Weights of a small mixture-of-experts language model, trained from scratch on English Wikipedia.
Size: 14 layers, vocabulary 33859.
Experts: 192 SwiGLU neurons an expert, a shared expert of 384 neurons.
Below are experts of layer 3 (counted from 0) of a mixture-of-experts language model. Rows are named router (the router's row for the expert), gate (a neuron's input weights, with its number), up (a neuron's input weights, with its number) and show model dimensions 64-127. Each number is 128 + 32 x the weight over its row's rms, rounded and kept within 0 to 255. Numbers have three digits each.
After each expert's rows: a language model's description of what the expert responds to. This comes from a sample of Wikipedia text that the model never trained on.

# expert 3
router:108148123108121066123183141117109119117146150091181121118127111170133142144096154123151082084172113119085127125103196114096136115078174177153150151137131124167173117126132167114050060164175179
gate0:086081109108149091158099178112149080124074145153081124096149108116123107131151145077112145120130110148147109101178138137115086157118102144131128122092118134082135112080172090099105139110142134
up0:096109141181138180133144150125154123084116143157094132132159153164162056122092069122148110211172116120134113160097159117144060154137114180098080136100152160168016134100107077123091120127097164
gate1:174133157148129113069133119111119114115099086120151121130155133102126126152156091109086107171117095147149116165081164156025180030097150103147158157174109123161124147172151086140124140143130177
up1:121112151191148120138142120096103092104123177102145144113166089130096131123154094152100116135059156129100161186084101159116178125118094047124118140157191151098229120159102107080175138189136133
gate2:124141105136109094097110111174135144158103166134109098059136151111171097053162145162091168109162099128075110113149087133159141170151118101149136084112177112081111147041140152131124085140125099
up2:087091142151113159112074082112124115093158129110132145141126138128124134164167096134164107118104134175179119121129091157103105118101109140110124149089162140162156179112080127094118161117143087
gate3:160095154136102143146153118148188154156146133099136077102148085171142155160121130132098196106135151133130125115175124115139073137168065159139166156147148182073151098157121119105089129164126120
up3:116167147118079112146153144173152187104158107117122114136111106153120107115124177148073186102145165115106102154165137127187097063158137130132135123164141160123156105122109107100113132167126146
gate4:130082195130046138153075138136175156123124141136137102139207121107164113167106112093142131172164115153168177055119150142122114115119124107136114187071096049107116154146152148144147090135102142
up4:112124044113193160146087100142103132111069102156166046134111155108138131126116074194121097144083119200142138136128151137130124139158132066088068103126121184147128138145137096201134182118061116
Word after capital initial. Word pieces right after a single capital letter, as in F-ors-yth, F-ew, H-ing-is; also "as", "to", "of", "$" and abbreviations in parentheses.

# expert 15
router:108068115108191181074141118117127153172108133117138146168074141132127166111080084128096131112078170067138115143138040154179110150117082144164157097123155134158103142108148105100138108146126104
gate0:147089092127144149125120129110121151126108071090106133157134151127130105139113099166159145105139165172113114122106087066116071182128110092096077145100110108084137098086133172119153109145139139
up0:121153137091118100054139137139130151114139145138144115146146171118093132168140076123116089135054110098144132144076122111118131101141122095129136082110127091150122161079083109080144139106088143
gate1:167216127115050170110178152154151133133113173196169176113145120114113116081148116141142162166109125152133110157124117108116193033188133098139146127115087087106145129071116108156177107101126165
up1:110146118090096190134139115135151130107148183125125133138125115155139153087124054138123130121138140103163062181131119171102118086164179121128145124096144103153110103089080066175187121186124166
gate2:181152137137096129129147153128148131124172145183174177151139156093151169133138175111109129086117153229130135136155102159126146020176115098152183163129131094145139092019182094098151171153124145
up2:131132153131143183134179142158140081124203167113169151139108154112142143071086113128122134132153173152152087152155136140133120054141114102119160125115203146110070125095128152103130181143160131
gate3:116106102167080152142105141140144139136110126098144116066105095141127145057121055144104106143118154127170174133133124134175145047136074108087142099177153138115169174129166127090139170123119161
up3:108158116172108132075133134117077129122132130134124163135122131109117067136085152155140130164180084133115143143115114153072163170138145136111100111072092138146057138165129138039132133096091134
gate4:172132102104127087180139125168101126173128150127145171099148164130124117109126106125133165121165151129089154130132091168112159145162177105101087133121103171043115150120130173175142201111151111
up4:120105135151107144122099123136131120156168147137200071079120141108136113169124182156132105106114074145104125085159130061138153187111142171176114165089070108160113115077077101145133118113119164
Possessive-context sports nouns. Nouns after "his", "their" or "a" in sports biographies, such as home, career, belt; also player names and coordinate units.

# expert 2
router:081149165124165134159180153131160105072108158159117117137087148130078080136104077086082104100113176135131148148133190154174111120149137144095121093141097156086132095134107119071106122145143135
gate0:140135145149120076057185134139139099133090181154169143105129144132125116113128145122096100146140153142100154142136136138070155088138122089126149139115136150134123107133053171101083114137148103
up0:113189107135124090098158093115136114109094132175196145120151110129144111026120118122120139176143141148095154144156142149065141111156143121124093126086146104196119071109155143110137109093111154
gate1:153131121148145110104100175145130112145115132118119096132096120140139115156135131165057125107119143190096175147131119128143099103108127101166069153123111137157152129052128131151223114168072131
up1:230189121147067138155080131141120135103131128193108138082075137079124161149125079078172172156103070104127087105145194112120142105156086155145143137110115146127130128108134054149150139131152163
gate2:100136129153075134134129119120157173075120094113115145082146145134126131171191110063143086099148123112134111135133142162128077093066054111170155121168115151101081178103133166128164167125110193
up2:130105113085132159130082079106142098192190099116102152134144120124152098158132152138140144162093144103110101141133132131127159137112116161127126149214074107096141096126092114106137191193118108
gate3:104121099174133092116148128131047120148166162121123113129146126137141145213112139159098113044119098125144108135161126087116088132129155149199109162192185146151159112138181172157117138128131137
up3:197150061218117102152114083125056118178130168102127118104107153153125105128145132126116094162124079096189142145127127119112071116112144176151113126203122108201088146103136150143162085144144150
gate4:182127106106099090141110118124148111144158104147167140093127157127119126111178114140125168122128089087128110105073151084095137168151163106146124146149163111172120135133211195170110133105113162
up4:081135088114123089077106103110106140118077143081153092119093123146112130055151205156157133170083137110147187121140117152128077174155151130132146063178116157118098106141121115119088182016166118
Infobox list dashes. Leading dashes and pipes that start infobox or table lines, such as "- • Summer (DST):", "- Pages:", "- Floor count:".

# expert 11
router:125117157170130113149110119128159102160175144132090130099196151116115100173093147105122117107084108167096139142170040133133146122129058109129152099099106112070135171156089095149095134133157108
gate0:128086074058081092109122120142145130136148097110098116060094184114098128128134125123177134129169082132136123109163134162100166102117058120104103146114162105178191134143109119139133104079116096
up0:073094046075201110075118120130121145089103223122127111097122160149108151129139131089138105103146132084098131077155118138104176180098177140165080089152169068127145156129091116192150145086117151
gate1:161103161119132176178122168128178146089072119111146172160150092083076187195123090102099155165179081160154132114149186090110136031137103132141147158129054119241157117115182093180132156128160197
up1:103160106113177130117087115134090128127158134103142120117148143096122193095150111136155134168159151117141058113055171153154105105124113173087109072121028151110090105096056159144102169146076174
gate2:154087197144149116176094164150167143121137111109110135156137154107127130109155198075130134151140157102173095153092143080098088113145137124180144186137099067131188138136124169138146183095115146
up2:154128087150165161171120152163188168139086139130114192137142117145141119125111128193162078091093139116171161148131111180170128172157193158144079104153127057141096140110095099100115135170147165
gate3:172113106214126132164125186121120103107136168112095158209150141113144184100142093108124141123159130068156180138080084164076060184203087093109096113116146123159147124130129098102183105164074161
up3:110157085111109128119175095127170161115149134105136159104133117128149159092136119101104183222098126121052081137132115111152125131126157190174103135110172149115151157112133103108127128140155100
gate4:119177157088139144127098144185103103147133110083174120218151165087108106177154172176138122111160128083123176117091130119118155108168107088093143094099109168077179149141089094094113155115111105
up4:161092164110110140140091164170122126131124106088151126158148121109064155172128138126090116154151095136156148128114152120098043106172123078131116155162126165078148154132162125130108106172109192
Name-internal syllables. Middle syllables of personal and place names, especially foreign ones, such as Cal-end-oli, Bil-aw-al, Mont-rose; also given names like Donald, William.

# expert 0
router:065145119121133159183110126089086129066145182091148105181099171169122103131089140095094083096067151089100114080154122130133159099128089136114124127168159132111062111162143146085119147148157070
gate0:110123156117131099142118158095136064124145104137166138156145104163036132118156154090090088138152099114124205099133176136126086089100075126097175184123149084124109130171115080103148119141093122
up0:132184202084152167118123042129076182113110139157130110115118172100215123149129128154177150169140166128096101159150133123168167169175178174107138124175160128160189117114144130141082127116105141
gate1:132107153119089107111145166121101119157156081154135120137116105107121142138154151052096149156161200196134087132147161061121086116162126140145139077113082102147111085116173084120135191140170149
up1:111151090158108142135177111115110071145110133158067123112156162100112102104099086125204167105094091093086087065083138101167167100078033126143129149110151103179102109149059143136095134139137000
gate2:167104166131120103110116139094109101181126117164114118136061162140121103114112119075090132067158125128181104133154182159068145082089109060137093115147103146044080117170113193085205109123128131
up2:140142190185055144136105115118152158129137139090112055155073120159106125154101105112084123108055103144154165189148093131173128070130145078147140144147121192108083160132121191118166145109073180
gate3:123171139162076084178117160125081172088136147179160166105102144124133116106190145094089151173180151187211119133165158165103188180176150099183143115100143109146075078116193128108130146160104141
up3:121130146154150156103099110139155098214121144122133122139177125131096103136099066164141105141117103102090172110129155075126131079105134118067111109106126175136129196121030133143148139004166127
gate4:145197152124164099090143157144062129074139121115142234107141151111092141202142211109173114129131157102155116147091188103100166098151186129145160109109097085090199107124091139117105135065146139
up4:135155157113139097134145121158127166102151137146106133139149125123142105092141075067142130052146130191126131194228159102072132116136129134130093143095109171182121139118115183126122170128153099
Table row line breaks. Line breaks ending rows of statistics and election tables, plus nearby closing parentheses and verbs, as in list items and vote counts.

# expert 9
router:131123099118142136094185137108100074094102078098123095130174138142158132133116074182146168150182041131138078117091126128127101168131113095099116110149107143130142116117125130135153110119132087
gate0:196141145075179123116166165128131146114174116134050219134162146155171186154191118156154150114128115116129064139152156093103100134024109124090184098135105222132123154144166116092126110147108073
up0:171114143096162110121135161144167119110185144133088204183107096111149196159150075155171151080111138119113079124156103098095092142074130112122149114132101218144144158155128107121152092158094089
gate1:228116124098095090120108144083158112091136139133130146101064160115137136175123171109128099131123152119138125108133099076146179074152115118157142187188090217128134167129135127147064137054167136
up1:160170119099092129116106119146149125154148052053140177103130148107085143116210123108161096126217164124201096153136134119109094144083178158187158194127133142126169170099090125118094111108079177
gate2:150116122129106160130190131138121131167137255143190126159210138111135106193140128127152147140150120070121147115082126079121046184164136132148048170121098152134123086156129026150134115102045119
up2:035105175133199088119108141160059162133174098139093161126015108174145083138131138115156089111101097102145149119142142113091113118051107132058190166104198144137126127163126143148124109171138106
gate3:128138137101181124077110143153061183121131092061188119107114137094117089158116164126121125162165123092161100129096138149106120158182164132127150165171076130088157091054172137166087112112107164
up3:086181122098175171098124100156081107155107092109184088130122116123160100154131061140113077174131120095110069016137108179084102171136145100136092080143137120112139107117178176107165067135150193
gate4:089160113143150125144148145152124092138079082161120124124132113099139151076109142051125173155071098071182112050059097110100111164204120119154166165176142125056131143122211149141118101132104142
up4:140137103125077124168112111151135145128172185102158123114150161161078114186173151125082130140156163214059152176179088157154184124068117128142090105125121076185091077120112101174138173083118152
Common verbs and adverbs. Everyday verbs and adverbs after "to" or "and", such as make, get, still, even, never; also mid-word pieces like sn-atch.

# expert 1
router:139131153131133154128142070124177126211093158111107104116102127087137071080151095123127111136134149108118097114114079141098098096074128100096094124104162088178059119129095145193190181149089121
gate0:175090149137128070087139118188087104188100101121060122092112100082167135150133129095154127093088098139173106094159072156131149136149105103156184157114144122156149127088162129176107139034118103
up0:127094086132113121148052179130102119168125128095136167114103126113136124120143028150121128154134141130135105101055151113084144165164084112143084075112067095127155145110129140073130124161083156
gate1:144137127118095153132142107139098155121138135177097153144088111147111100118126144122152073108091130100143107140143138148103173118112163146148153128215120159096123120094084186161125170164124113
up1:175039177079221149130162151120164189126170158073150114101181126121168155135099086127094118106147090136156109094169111110138131133121119173106163190116094176120157206178131128118121133086152140
gate2:147193114095099126105106162110085171147151114171103156129093151042093131137110197117146135176094096120118141150100158107115116120143107137103120187196116128094168103089127117087091117140156146
up2:126146159113116110119146160206127140162164165052084144124151130144153138122148089131116134086125131086140113195123141142114168126161168182120116146144101133113130136112152131159141156129109114
gate3:154150133135156255171081081107143098156118023143142175109115157108138092086156098171090148102157106093164139143146126168112114157090162116129078167197145077135101101181140122094162083122081097
up3:125167139141175154207111114093141101199135064182144122090082155082121111142135111202089152107184098155198130161154119130121122181121133117125099150150134116125137122182116102107144155113087099
gate4:144070167121140139093100122146086091116139164154098125065143173114101124129089181137143128091146068072114123071145089119158099141139103125155090175180110143100135115094115144132114150116122132
up4:104172123150125118119170069139066156108176147127100144101128126161111098120124129142113213187129105148175091111215182131120129082121124089056127096148142155149127125107173106150135077105138123
Noun after "the". Nouns and adjectives right after "the", often before "of" or a verb, such as same, latter, largest, country, race.

# expert 14
router:102116143119131142167129129162155143107121111122165158167162112182157117164120106105102181169132089128140110173143114124166154093094110127126183120159097122131162138143069132137137126163105131
gate0:149116096105172147115091110126118184178130091119145112077078138112124141142107149156110120098183134125129085132124119146095192047083113072074069159100100099163162084089137200139143153160078080
up0:196156123144074117104160142143146160179102141151123102096058099128141091180123155171086105129132097118128089157133101113105105082163187140122098146171117156099104153124129111086088102168153088
gate1:111048129160062134044104158133108126158089111127172114091132167132163175169145167115126103159126107153177136159113058090103140141097180107040130142178158154130102142050120176122119145092088091
up1:107129071130154144100131173121094110113110146147111102154169087126105111131133070133093128137157163076123113115110136111115129107143138128000117115087104121130146096173078145097147152141173166
gate2:150191136155083100130095127125096137144148112134059121170166109134120120140133101064112148135110119125044134179142154164161182171149136124093060174117156143126156159105088161128135090127142140
up2:095112110091092152140121089089132112118167174119082155083155125073131128151125167090108120176121103135144105098167086168145120097164164149077129095101154135104136164116085120115122172089178061
gate3:095141189147155131171119179107157164096203153108147108100194122121139160115132112168178138177162186129142126182150151156118114131103105168102123101147134180101109108082144097143153168126073182
up3:133107157113140118182098155146154133102146123074105130126079101104135069153099082154098094096106086134108112145140078123108128149082147117173126165127129100128129149108106166125154205104126166
gate4:162106139105144138136102149118128150126113171255178138147194186078108143091106076138153126128109137119175193087133074163108088140131136147142115097141150130044144117152083160110116131040163164
up4:072109116122077122105115100106127047155118184125139110107117110123095155156101063114162112144050149155201133223185101104199148102140089046124125154144121142111113120178133100219197152142111059
Name pieces, table digits. Middle syllables of South Asian and other names (Zartaj, Kadhal), and digits or pipes in sports and election tables.